Below are experts of layer 7 (counted from 0) of a mixture-of-experts language model. Rows are named router (the router's row for the expert) and show model dimensions 0-95. Each number is 50 + 15 x the weight over its row's rms, rounded and kept within 0 to 99.
After each expert's rows: "comes after" lists some tokens at least twice as common just before its tokens as in all text. This comes from a sample of Wikipedia text that the model never trained on. Tokens count by the router's weight.

# expert 200
router:54 58 29 49 36 72 53 44 48 52 36 36 49 38 67 42 44 57 63 32 79 52 59 26 58 36 32 32 41 43 30 47 63 44 31 60 28 34 32 55 52 52 49 71 72 74 47 77 75 44 61 39 72 45 77 61 47 21 57 51 57 73 43 50 55 97 66 31 59 37 29 60 34 39 41 46 56 61 73 47 47 40 20 44 57 37 21 46 38 38 66 39 70 41 56 37
comes after: " |\n", "\n", ")\n", " ", ")", "0"

# expert 68
router:64 58 42 81 57 60 48 53 43 68 33 31 45 38 66 49 42 72 46 41 64 61 48 25 46 54 38 28 28 39 29 61 81 42 68 40 31 46 48 50 71 36 68 60 58 89 67 62 56 53 35 51 46 66 63 68 69 45 46 41 24 60 41 77 40 55 83 11 51 42 46 40 37 54 42 53 20 71 58 49 21 45 55 52 45 36 30 48 52 35 53 29 41 48 30 40
comes after: "1", "2", " ", "9", "0", "–"

# expert 144
router:67 68 57 40 20 51 46 47 48 56 16 29 50 55 62 55 24 58 37 53 72 64 66 48 47 62 27 37 38 49 28 23 74 25 47 74 57 24 55 54 55 32 48 66 62 58 41 44 62 45 42 26 72 52 67 50 71 45 51 42 33 58 57 67 29 72 78 59 45 55 43 66 24 24 71 51 31 52 48 31 55 52 32 49 44 38 54 66 49 17 57 34 66 31 51 34
comes after: " of", " in", " to", ".", " for", " at"

# expert 95
router:72 63 54 65 56 41 53 43 48 54 28 43 70 26 69 33 46 73 51 56 59 36 73 42 25 40 32 57 30 39 21 65 60 48 68 52 40 43 35 47 53 45 55 45 42 70 61 49 60 29 52 34 60 45 47 40 56 45 40 38 49 44 44 49 47 84 86 00 46 23 54 22 46 15 62 59 31 60 65 44 34 47 33 55 56 31 44 52 41 59 62 27 62 46 45 32
comes after: "1", "9", " ", "0", " (", "8"

# expert 237
router:36 41 43 55 20 80 36 55 60 45 30 40 59 29 72 51 36 52 73 58 67 58 46 59 50 68 50 30 16 47 22 24 52 43 71 72 47 52 45 69 66 31 55 39 53 51 68 38 72 51 30 31 88 48 64 61 43 29 34 54 28 34 41 47 28 63 71 28 44 44 49 40 57 44 51 76 59 58 57 42 36 48 44 54 58 27 25 61 63 56 51 18 58 52 52 36
comes after: " was", " a", " the", " is", " his", " were"

# expert 174
router:50 65 46 79 27 55 29 48 68 52 24 41 61 39 64 53 31 60 42 52 88 58 49 52 34 22 34 39 56 38 54 50 59 06 53 44 50 37 31 58 60 32 62 50 44 52 53 34 41 44 27 29 69 30 75 56 74 40 55 46 60 61 45 51 17 44 67 32 42 39 42 38 27 54 57 97 44 63 66 47 34 48 39 33 66 31 36 63 45 54 49 55 46 45 56 41
comes after: " |", "%", " were", ";", ")", "|"

# expert 82
router:64 74 37 60 18 64 48 59 42 41 24 21 42 63 54 36 21 63 57 55 57 43 52 48 52 58 49 57 34 35 21 24 41 30 46 73 30 32 40 56 46 37 53 51 54 60 60 51 70 07 39 31 69 62 67 79 60 40 28 45 36 55 42 55 48 45 57 38 59 48 52 45 30 35 66 56 44 65 52 35 24 49 23 34 51 24 64 47 45 28 67 26 63 51 49 32
comes after: " the", " of", " in", " a", " by", " to"

# expert 233
router:54 76 53 66 29 48 51 21 38 60 57 38 40 36 50 59 41 56 66 42 74 54 47 32 34 48 41 23 41 55 40 32 70 33 71 68 44 52 37 77 61 40 57 45 61 59 44 41 72 49 16 43 55 49 38 54 73 37 28 22 29 40 54 50 52 73 59 25 51 42 22 44 43 26 61 65 42 52 72 43 44 55 53 53 47 26 16 67 20 34 67 43 73 50 53 31
comes after: " \"", " the", " The", " (", "'s", "The"

# expert 16
router:39 75 61 42 23 57 33 37 70 48 42 26 65 20 54 43 62 58 52 54 52 59 47 48 53 49 18 52 41 25 56 49 67 21 75 67 20 33 57 64 54 44 62 44 43 45 72 76 60 50 16 44 71 51 65 56 36 27 56 26 58 66 31 59 26 59 57 50 40 58 34 27 13 31 37 63 30 67 54 30 44 37 51 58 49 34 45 67 56 33 50 43 52 53 41 44
comes after: " H", " h", " sh", " w", "h", " m"

# expert 51
router:65 56 73 51 36 39 40 22 65 57 34 34 53 46 65 27 45 60 43 60 73 48 54 51 23 40 36 38 48 12 30 56 74 39 68 47 42 39 57 63 75 26 47 59 58 58 46 72 53 53 35 38 72 44 66 34 62 32 49 73 47 54 52 60 27 75 86 51 49 38 62 51 68 19 48 55 28 77 73 33 52 44 29 36 37 39 27 58 59 40 38 51 56 37 47 41
comes after: ",", "s", ")", " well", "es", "ers"

# expert 201
router:50 62 47 57 53 65 15 42 55 57 14 39 38 60 71 50 51 74 35 48 82 42 63 51 59 37 37 24 42 43 32 45 55 19 64 61 34 48 29 46 58 34 45 53 44 65 59 51 63 31 55 60 63 43 57 56 54 50 63 35 51 69 22 55 52 58 75 28 47 36 45 19 34 35 63 98 45 61 66 38 42 45 49 61 48 34 21 41 51 49 53 27 55 42 42 21
comes after: " ", " |", "–", "1", ";", "3"

# expert 228
router:43 70 63 71 37 54 40 53 38 56 15 24 70 37 72 28 47 70 62 64 62 72 51 44 31 40 42 28 66 30 59 47 77 36 66 40 38 40 48 50 78 41 59 43 32 45 72 36 52 50 50 27 50 60 69 58 71 38 49 40 43 53 54 48 46 62 70 39 72 40 45 44 44 47 45 54 50 84 69 58 13 67 31 40 57 12 60 65 52 50 55 39 46 42 36 21
comes after: ".\n\n", ".", ",", " He", " he", " |\n\n"

# expert 248
router:69 68 26 57 31 49 42 17 47 48 23 42 38 35 38 38 55 50 51 34 63 68 42 44 36 52 20 40 14 37 51 44 55 40 56 62 13 40 37 59 57 50 33 55 50 65 62 60 63 36 54 44 97 51 68 64 60 20 21 44 52 44 56 51 56 57 60 45 65 50 41 33 37 36 68 65 36 46 79 56 27 52 34 49 42 55 54 50 32 38 70 29 75 41 64 48
comes after: " the", " |\n", " The", "'s", " a", " in"

# expert 70
router:67 62 46 42 45 62 28 26 52 67 34 45 55 43 41 36 42 79 63 55 62 50 80 42 56 33 39 24 68 42 62 48 74 24 58 55 46 18 53 55 81 60 57 56 38 51 69 56 64 18 24 43 56 43 65 65 60 24 34 34 45 66 47 53 39 73 74 05 48 54 36 39 34 46 54 53 25 47 40 37 39 56 15 46 46 42 45 56 43 49 64 55 65 52 60 42
comes after: " |", " K", "-", " S", " T", ":"

# expert 194
router:35 80 54 65 29 31 47 48 51 39 42 28 41 40 60 43 57 42 52 53 75 51 59 19 47 39 16 47 54 51 33 35 60 46 60 87 32 46 19 43 37 32 64 68 34 58 48 43 66 29 39 41 93 49 50 61 50 35 45 57 61 55 32 59 41 55 54 29 49 35 32 58 49 30 45 86 51 82 72 38 37 63 45 48 49 28 52 36 43 46 68 25 54 50 51 36
comes after: "0", "9", " |", "|", " —", "\""

# expert 58
router:58 47 49 42 25 70 28 25 62 66 19 51 47 44 76 54 45 62 49 36 82 69 57 28 47 32 15 51 56 38 50 46 63 38 43 66 52 41 27 69 74 60 51 68 35 58 37 59 61 20 28 48 69 44 62 47 41 46 56 44 47 63 48 44 61 60 56 31 42 54 46 31 32 21 63 92 37 56 71 38 32 45 42 38 51 38 20 60 49 45 68 27 49 48 46 42
comes after: " |", "|", ";", ":", " /", "°N"

# expert 220
router:60 71 62 66 48 44 26 37 54 70 45 50 64 47 64 28 32 63 33 65 80 62 52 50 22 59 23 49 67 36 53 61 75 26 55 35 50 28 38 60 66 56 65 38 55 50 48 42 56 32 38 25 61 58 88 44 60 26 42 63 45 51 39 66 38 75 71 40 53 40 28 48 61 24 45 58 37 70 73 56 38 57 31 39 53 32 39 59 36 34 43 23 49 33 25 47
comes after: ",", "s", ")", "ers", " well", "),"

# expert 0
router:72 58 49 70 42 45 43 62 47 59 27 22 42 54 62 32 38 53 38 34 53 49 42 33 28 64 48 26 36 43 62 63 65 23 51 64 63 62 16 55 70 69 56 44 40 88 48 49 49 37 33 42 68 44 68 49 60 39 11 44 38 41 40 63 34 50 87 20 55 59 48 44 32 46 55 76 64 62 63 53 32 57 30 21 36 55 39 61 33 57 58 32 50 45 57 48
comes after: "0", "2", "9", "5", "7", "3"

# expert 59
router:43 46 53 55 29 59 29 44 67 64 34 31 51 50 69 44 31 70 49 69 79 44 67 27 24 35 31 26 36 42 47 72 64 15 48 58 58 36 41 73 62 46 42 71 49 72 58 59 69 32 43 59 83 51 73 81 57 38 55 43 37 55 61 37 57 67 56 28 46 50 43 60 48 21 31 74 51 63 62 60 23 49 35 42 30 40 46 37 62 43 46 39 55 30 44 43
comes after: " |", ".", "0", "%", "5", "4"

# expert 86
router:66 71 63 43 49 71 50 49 52 77 28 21 57 47 38 53 69 57 61 47 57 58 59 48 63 38 44 38 25 47 20 65 78 38 37 53 36 29 45 68 84 46 62 51 43 82 82 53 61 37 36 51 43 58 58 43 54 27 40 36 65 60 61 52 35 56 56 29 59 36 61 31 54 32 73 52 57 57 64 49 40 42 42 63 05 35 38 56 34 40 66 23 65 41 43 30
comes after: " ", "1", " qu", " con", " t", "3"

# expert 26
router:60 45 34 51 42 38 48 58 32 61 28 44 49 42 76 45 50 45 55 55 56 33 59 41 47 53 51 26 42 28 45 42 59 38 69 62 37 41 58 58 76 41 35 34 51 85 52 53 60 37 53 44 63 37 64 59 52 18 08 53 40 80 42 65 37 54 59 43 51 33 37 26 36 47 60 75 44 58 47 43 00 57 33 64 37 25 44 41 34 39 72 28 67 40 46 41
comes after: " the", " on", " in", "3", "4", "5"

# expert 120
router:68 52 33 72 44 62 47 30 43 68 38 03 43 46 57 22 36 75 38 28 47 49 37 47 56 62 44 33 33 45 48 50 61 20 43 57 48 45 55 65 48 42 53 64 56 52 61 51 70 44 26 62 77 58 53 59 60 53 49 51 28 44 55 78 63 70 78 44 52 44 41 30 35 44 49 63 36 77 75 42 27 52 40 42 60 32 32 37 58 37 47 10 58 44 48 17
comes after: "0", "9", "2", "1", "8", "5"

# expert 211
router:52 65 53 51 47 70 39 27 59 50 28 56 56 44 43 32 64 74 45 59 58 35 52 42 61 73 26 23 32 38 22 39 73 19 73 66 44 42 35 52 62 39 67 56 48 85 54 58 63 49 52 69 59 50 65 49 69 44 51 29 36 56 56 48 51 66 77 23 43 25 48 48 44 26 52 84 29 52 58 46 28 42 54 69 42 34 23 54 32 39 49 34 69 45 44 29
comes after: " ", "–", "1", " (", ".", "′"

# expert 44
router:58 59 45 50 39 62 35 41 56 46 31 41 61 27 75 60 37 44 66 41 50 64 53 22 26 44 45 41 39 41 40 47 66 52 54 79 38 33 38 67 55 44 67 39 59 63 67 66 76 38 28 23 78 47 56 43 55 43 40 35 50 64 39 40 46 56 64 46 44 64 42 44 44 17 64 65 31 62 47 31 05 60 38 56 50 42 30 58 54 48 60 11 60 29 42 13
comes after: " |", " in", ",", "|", " November", " In"

# expert 57
router:70 67 71 60 42 40 39 31 39 61 29 14 51 38 68 49 16 57 46 45 48 44 39 53 35 51 43 28 42 35 29 33 52 35 45 54 21 31 50 75 62 41 55 42 22 61 48 67 51 41 42 59 77 53 62 43 73 59 49 48 24 38 55 66 41 55 77 29 71 60 34 53 53 42 56 57 35 72 52 35 20 72 28 48 53 49 60 57 39 51 49 16 59 32 40 26
comes after: "0", "1", "8", "9", "7", "2"

# expert 243
router:54 61 69 71 35 59 43 49 43 64 17 15 52 59 51 33 36 67 60 33 33 45 65 41 24 18 32 42 53 34 27 56 65 44 42 65 45 38 49 47 59 42 51 73 55 46 35 47 64 28 39 54 46 45 81 54 76 52 49 55 31 39 25 48 26 69 74 33 44 58 44 35 27 40 37 62 52 62 60 59 50 64 21 54 48 47 32 50 57 35 81 20 64 35 56 43
comes after: ".\n\n", " the", "\n\n", " |\n\n", " N", " L"

# expert 23
router:36 68 51 72 35 56 22 48 70 77 23 29 46 51 55 55 42 72 41 34 65 73 65 24 33 67 35 37 39 28 59 46 54 34 59 46 24 37 43 61 80 56 66 55 58 60 54 56 50 50 46 29 45 38 62 74 52 35 28 37 39 33 46 40 35 64 68 40 34 31 33 34 41 37 63 70 52 67 59 22 41 52 45 35 67 42 29 68 44 37 77 46 59 48 39 20
comes after: " |", " the", ",", " in", " at", " of"

# expert 147
router:59 68 53 44 17 44 45 43 47 56 17 18 53 49 65 59 31 66 32 51 73 72 58 48 44 66 27 27 32 50 33 24 73 28 47 65 38 31 54 55 55 33 64 66 58 65 54 41 62 42 46 32 76 63 75 53 70 42 50 52 35 51 61 63 26 75 80 54 49 53 46 68 34 29 70 44 34 50 60 43 55 58 35 49 40 27 57 54 55 27 56 32 69 30 54 37
comes after: " of", " in", ".", " to", " for", " on"

# expert 6
router:56 53 41 59 33 61 23 39 64 76 32 50 58 46 70 52 53 77 64 55 50 63 63 57 34 46 22 27 57 35 52 43 65 09 48 61 32 40 29 63 70 47 55 44 33 54 45 36 76 40 30 37 39 44 68 46 56 15 50 51 41 54 64 74 46 66 62 22 35 36 29 23 36 20 46 71 30 53 57 35 49 62 44 53 58 45 55 72 41 52 58 23 67 58 56 53
comes after: " |", "-", " H", ":", ".", " M"

# expert 204
router:67 59 68 44 62 60 57 37 34 53 21 26 64 43 54 26 50 75 42 26 60 45 72 58 28 64 38 53 36 30 37 51 60 38 57 59 40 47 42 58 75 29 67 63 43 49 48 42 56 41 46 31 73 48 46 32 51 47 44 65 61 45 50 58 48 53 55 23 46 19 39 27 51 04 41 52 23 60 76 43 44 45 29 34 42 38 31 76 53 48 66 24 61 60 46 18
comes after: "1", "9", "0", "8", "|", "7"

# expert 146
router:58 58 40 58 45 77 39 45 38 57 36 31 63 42 57 52 44 74 55 52 70 48 38 43 40 33 27 30 49 50 55 31 54 19 48 67 40 33 51 62 56 47 47 68 44 73 39 69 45 46 51 46 64 62 49 38 30 43 65 33 32 61 73 61 44 55 57 00 44 29 46 32 35 36 61 86 44 76 71 64 27 33 49 47 61 31 29 64 41 17 67 30 48 47 59 43
comes after: " ", " |", "1", " (", ";", "–"

# expert 207
router:60 51 42 69 43 70 28 38 50 75 30 42 46 38 52 53 50 76 58 27 73 59 62 43 40 50 52 29 43 31 58 45 70 41 41 53 54 23 42 79 51 30 62 55 40 64 50 51 65 34 55 33 55 58 50 66 58 36 46 35 37 40 58 76 34 95 52 24 43 39 52 35 47 12 78 43 30 78 80 38 50 66 38 40 53 48 57 73 47 42 53 25 44 43 48 51
comes after: " |", "1", ",", "-", ":", " of"

# expert 87
router:46 54 36 64 40 70 29 40 32 58 35 48 43 33 48 60 30 76 54 52 61 60 53 39 35 57 38 28 57 48 54 43 54 41 53 61 51 41 60 65 58 39 74 52 58 75 53 60 69 27 27 50 57 48 87 50 49 40 39 34 40 65 48 70 38 92 74 26 33 48 57 30 31 49 58 55 43 61 51 40 42 43 17 45 42 41 24 86 53 51 66 18 70 48 73 32
comes after: " |", "-", ",", " of", " in", "a"

# expert 178
router:48 59 38 86 32 47 36 35 37 59 23 40 55 43 59 36 49 53 52 53 49 67 59 41 33 31 44 53 48 48 26 28 51 40 65 77 20 50 26 55 76 44 36 38 62 62 26 61 63 46 35 36 61 51 73 56 40 40 26 52 57 46 33 72 32 84 85 42 32 31 53 40 25 19 44 64 47 34 52 33 32 49 39 40 45 53 62 60 36 52 68 50 52 45 37 27
comes after: " the", " C", " a", " P", " of", "-"

# expert 151
router:57 88 47 72 68 59 50 55 45 56 35 41 47 37 52 50 31 51 44 41 60 47 36 39 54 54 28 20 27 30 35 48 73 22 43 64 39 50 24 53 62 29 66 45 58 69 61 75 65 34 15 35 53 86 71 55 42 48 42 39 35 65 47 67 26 50 50 38 74 24 34 61 55 51 41 83 63 67 64 41 48 47 60 46 47 47 35 59 56 46 56 37 61 46 43 20
comes after: " ", "-", "==", "–", " dis", " con"

# expert 96
router:68 48 52 62 27 45 41 47 47 61 47 25 64 39 50 45 42 54 48 45 61 81 82 30 33 59 40 17 29 38 33 40 74 28 69 54 54 44 33 70 76 41 71 51 51 77 80 55 48 44 57 66 59 58 48 72 53 51 44 57 31 52 46 55 42 39 58 14 56 32 39 21 52 57 51 69 32 59 70 28 45 41 43 56 38 43 28 50 47 36 52 11 54 50 63 31
comes after: " ", "1", "2", " (", "9", "3"

# expert 81
router:61 56 47 48 46 62 28 43 54 65 33 25 38 53 75 45 27 80 47 60 68 65 61 21 26 61 35 25 39 44 38 63 43 47 72 67 34 43 29 54 66 58 58 61 40 51 58 43 55 32 41 53 69 48 76 58 49 49 49 30 25 55 43 55 23 62 81 36 47 19 57 21 38 41 45 56 27 71 61 49 32 31 55 52 29 15 66 43 59 48 59 50 41 37 41 36
comes after: "9", "0", "3", "4", "8", "5"

# expert 75
router:78 38 54 61 44 62 54 66 50 44 25 35 44 31 65 35 60 51 66 40 54 46 71 19 50 42 42 37 49 22 42 60 71 30 64 76 20 40 19 60 70 35 63 53 44 56 41 45 75 48 55 36 57 41 60 49 52 56 34 31 48 53 57 53 26 51 77 48 55 38 37 44 32 28 44 56 44 60 72 59 44 40 51 49 52 40 21 81 29 47 69 25 90 49 36 40
comes after: "1", "2", " |", "3", "4", "6"

# expert 215
router:63 57 38 63 37 74 36 48 56 58 11 16 46 48 80 44 45 59 71 56 74 56 62 55 32 53 28 35 60 51 32 50 73 27 73 59 36 52 30 65 58 51 37 70 44 78 68 46 64 45 49 50 55 56 51 57 52 55 52 30 49 56 46 55 36 45 69 24 27 56 47 35 32 44 51 98 47 74 64 62 31 58 39 59 51 21 25 45 62 41 61 39 54 53 48 35
comes after: " |", " ", "1", "–", "2", "3"

# expert 136
router:54 35 69 67 34 54 46 35 26 44 31 35 45 63 67 30 52 73 47 51 58 43 68 36 39 41 20 42 30 20 30 58 59 34 42 43 35 43 42 84 87 50 41 46 65 51 51 61 44 46 53 54 59 49 62 60 77 33 33 35 34 47 46 58 59 78 69 28 37 54 40 18 29 38 50 63 52 49 63 42 22 49 50 58 49 28 53 74 37 31 50 48 40 62 55 14
comes after: " the", ",", " in", " of", ":", " United"

# expert 47
router:58 79 50 52 42 46 38 40 46 61 42 11 33 42 48 27 52 67 57 26 61 69 49 40 58 56 27 45 16 28 27 38 42 23 59 60 39 44 22 48 61 55 69 41 56 75 40 43 47 31 33 35 55 67 59 46 67 43 44 39 26 55 44 43 29 56 44 36 40 37 29 34 63 44 58 82 46 47 46 57 48 75 36 53 25 45 18 64 49 42 70 34 66 32 59 30
comes after: " ", "–", " (", "0", "2", " $"

# expert 8
router:72 62 60 60 42 72 46 47 38 57 18 08 45 46 65 29 51 79 45 34 42 33 63 49 43 61 47 27 36 46 44 40 75 32 57 54 54 37 52 64 59 57 49 68 35 75 46 40 56 33 35 68 67 61 52 62 47 49 56 35 50 57 57 68 48 64 60 21 41 29 40 46 35 48 58 67 18 47 82 54 38 36 51 51 31 15 26 50 65 29 63 24 49 39 57 36
comes after: "1", "0", "9", "3", "2", "4"

# expert 124
router:53 51 46 48 33 66 39 32 31 83 20 52 45 35 67 59 36 46 56 47 55 78 33 41 49 57 42 51 41 47 55 27 86 31 55 64 56 38 27 60 51 47 60 52 49 57 58 62 63 50 39 36 64 52 55 69 34 35 55 24 26 56 22 49 50 51 78 15 71 37 56 37 27 41 50 86 50 80 59 51 35 68 40 38 32 48 44 70 56 51 60 31 41 69 69 43
comes after: "-", " |", "|", "==", "\n\n", ":"

# expert 190
router:45 67 73 64 44 59 57 47 60 40 42 36 50 47 75 51 40 62 72 36 68 70 75 53 45 64 34 47 46 67 35 62 63 24 42 73 52 54 44 67 64 26 57 33 42 71 51 62 73 41 40 50 65 81 60 66 47 23 35 43 39 46 49 52 54 82 79 45 52 46 42 27 61 25 62 76 33 64 68 40 52 37 40 41 56 38 35 47 51 57 74 17 59 60 79 31
comes after: " a", " the", " and", " an", " con", " to"

# expert 76
router:68 52 61 79 27 61 65 54 59 40 21 36 27 32 57 51 48 59 64 56 55 46 58 25 50 36 38 40 36 24 27 50 59 44 55 87 23 22 22 62 56 34 68 64 46 58 39 58 69 41 58 34 51 47 39 66 68 66 31 56 50 59 60 56 27 47 64 51 55 51 42 54 33 22 53 64 30 56 71 58 38 56 36 45 56 44 27 70 21 52 69 45 83 39 38 42
comes after: "1", "\n", ")\n", "9", "==\n", " =\n\n"

# expert 236
router:60 75 51 55 50 37 34 45 36 64 43 33 47 34 74 30 32 49 63 44 54 40 58 44 47 30 45 28 39 29 46 32 56 39 65 64 36 35 28 64 57 66 70 47 71 57 58 79 49 16 52 29 53 53 82 42 65 17 46 45 30 35 47 59 63 64 73 31 62 44 25 28 34 37 65 54 50 80 69 41 38 43 49 61 52 37 44 58 36 32 69 38 50 54 68 20
comes after: ".", ".\n\n", ",", "ed", " and", " due"

# expert 191
router:57 62 69 51 41 81 35 17 57 50 23 21 63 44 61 54 40 55 50 43 59 51 69 58 60 49 38 36 46 56 58 58 73 25 75 95 51 54 61 76 61 63 54 46 43 54 63 65 45 29 60 42 79 43 68 44 47 46 51 28 47 60 43 73 52 69 67 13 59 47 39 61 52 43 64 70 44 52 57 66 28 45 43 27 26 54 30 66 46 44 45 25 43 57 55 30
comes after: " |", "0", "}", "^{", "3", "5"

# expert 9
router:58 55 46 53 43 60 30 42 36 78 14 50 52 37 58 41 39 43 61 43 76 65 63 42 60 49 28 32 43 49 40 46 62 34 52 52 29 57 58 42 61 49 62 69 47 80 47 79 46 50 33 36 82 38 62 41 66 19 39 66 43 66 59 60 46 54 57 42 59 41 54 54 23 45 38 75 47 52 88 48 19 46 19 56 42 36 23 51 36 41 69 40 58 38 62 18
comes after: " |\n", "\n\n", "\n", "|", " |\n\n", "3"

# expert 46
router:32 65 76 61 36 48 51 38 53 49 24 39 47 33 73 36 43 73 35 28 61 39 64 19 39 45 42 48 19 23 33 36 59 12 63 70 39 34 42 41 54 52 65 70 53 53 71 42 56 43 27 33 54 49 76 39 48 41 45 25 34 36 57 48 41 71 55 31 56 60 32 54 44 46 69 79 47 53 62 43 21 40 51 53 50 31 56 61 30 28 59 35 61 63 66 38
comes after: " ", " |\n", "%", " JPL", ")", "|---|---|---|---"

# expert 245
router:58 64 37 56 44 35 30 38 42 47 30 32 77 43 85 37 41 62 47 51 52 58 56 49 43 40 41 34 43 26 58 27 52 21 71 46 37 47 27 48 85 67 70 51 73 66 62 71 51 32 57 20 57 56 75 55 51 16 41 44 36 55 57 59 44 59 67 41 65 47 31 31 39 40 76 64 38 76 67 47 39 61 30 54 57 26 43 61 40 41 67 37 48 38 52 28
comes after: ".", ",", "ed", ".\n\n", " he", " He"

# expert 217
router:46 53 63 65 47 69 54 54 68 68 45 43 49 43 45 46 29 47 67 34 65 72 37 41 46 43 28 47 53 35 50 57 38 48 63 48 46 52 40 40 55 26 55 55 28 85 64 59 72 18 34 31 64 34 65 49 69 42 36 48 41 84 34 56 33 56 72 26 56 27 42 41 32 47 80 96 53 69 45 38 39 58 50 36 40 32 39 60 37 43 63 20 41 48 43 27
comes after: " ", " (", "°N", "-", "|", " T"

# expert 2
router:71 41 50 72 25 48 59 51 61 56 34 23 43 43 68 58 54 62 65 18 59 51 54 54 31 64 41 23 30 52 42 58 67 25 63 58 61 44 43 70 53 27 46 65 51 62 72 55 35 39 33 49 42 44 65 57 57 61 31 48 42 50 50 72 15 67 82 35 55 51 44 36 31 40 25 62 51 84 67 60 30 48 34 47 44 36 33 49 54 45 29 22 53 21 52 28
comes after: "0", "2", "3", "1", "4", "5"

# expert 143
router:45 55 52 65 43 69 37 43 66 38 37 18 62 51 68 66 54 80 64 55 64 66 52 46 30 60 35 23 45 47 59 68 56 29 73 82 62 47 24 82 51 42 49 40 40 69 44 75 55 34 32 56 54 42 66 52 52 45 27 57 17 56 43 60 34 48 68 33 49 29 46 36 34 50 47 77 21 63 71 50 21 54 39 47 50 53 34 56 51 30 32 26 40 44 51 43
comes after: ".", "0", "5", "4", "6", "2"

# expert 193
router:87 81 60 55 18 63 36 47 63 59 27 21 50 37 57 45 50 53 52 35 61 58 44 53 69 47 33 38 31 48 35 77 45 54 65 49 25 26 46 54 71 61 71 35 41 54 56 50 52 41 38 51 67 52 56 60 66 42 39 56 37 52 42 28 34 68 77 33 48 57 39 47 32 55 66 71 27 53 51 38 31 39 27 25 26 58 15 52 48 29 48 47 78 55 56 34
comes after: " of", " the", " and", " in", " to", " a"

# expert 195
router:44 51 26 65 37 55 64 39 29 56 26 44 64 44 70 59 60 66 61 44 83 62 63 25 58 44 29 26 39 36 25 40 56 44 47 66 35 45 37 53 64 59 59 72 63 62 50 65 74 45 49 35 74 49 72 59 50 08 53 57 47 72 57 58 46 96 45 31 53 43 27 53 51 33 40 62 52 47 70 43 43 58 17 44 47 27 36 36 41 48 62 30 60 59 45 47
comes after: " |\n", ")", "0", "4", "3", " —"

# expert 98
router:58 53 48 62 48 54 40 38 60 65 13 22 45 63 75 69 41 76 50 67 59 63 76 67 45 45 26 25 26 39 54 54 56 30 64 64 44 62 27 67 73 39 57 42 48 75 51 54 34 25 33 33 62 49 54 54 54 52 35 30 17 47 42 45 38 54 66 38 39 25 51 36 47 35 37 69 47 75 54 55 28 47 20 39 37 44 58 46 57 50 49 14 35 39 50 38
comes after: " (", ".", "5", "0", "3", "6"

# expert 67
router:55 56 41 72 50 69 51 21 32 37 44 49 68 43 43 59 43 75 59 33 59 55 61 35 22 47 42 40 40 38 51 20 59 24 71 67 65 34 36 69 47 19 50 37 29 74 43 52 71 43 34 37 61 45 64 52 52 45 46 54 19 54 33 57 51 65 64 41 26 37 20 28 20 37 60 47 42 66 61 38 39 39 41 52 48 48 15 68 41 36 63 23 63 43 42 39
comes after: " the", " (", "-", " of", " A", ":"

# expert 30
router:55 46 50 72 34 72 42 29 58 44 32 54 65 10 45 70 62 87 75 40 75 49 44 32 57 44 41 37 44 35 34 36 68 41 73 72 55 33 44 53 76 34 58 46 39 71 59 64 66 48 26 28 52 49 51 58 52 54 52 37 26 65 63 57 46 72 67 25 49 42 40 49 42 54 43 48 31 74 53 36 53 63 38 34 53 49 26 59 42 33 54 47 69 36 53 11
comes after: ".\n\n", ".", " (", " \"", " |", "-"

# expert 17
router:52 62 44 78 39 59 49 51 53 67 34 45 71 40 56 67 24 63 55 54 75 58 31 26 54 51 20 33 45 54 50 34 48 27 62 59 58 41 49 49 73 37 69 46 40 50 49 60 79 49 35 50 79 33 57 65 54 39 27 49 33 61 50 36 10 72 73 26 41 48 17 53 51 21 54 69 34 55 63 46 49 50 40 54 58 41 22 58 30 40 71 33 74 58 52 48
comes after: " the", " and", "-", "'s", " of", " a"

# expert 71
router:60 50 49 63 60 49 26 42 41 37 28 26 50 44 51 60 36 74 62 46 61 54 53 41 24 53 36 37 59 26 65 33 58 08 63 45 60 37 28 56 64 25 41 57 33 62 48 44 71 44 37 34 58 39 70 48 57 57 42 42 21 55 52 74 59 64 55 33 60 39 26 26 36 41 51 69 51 69 57 52 20 31 36 47 22 41 18 76 58 41 55 18 52 42 51 44
comes after: " (", "I", " A", "A", " |", "S"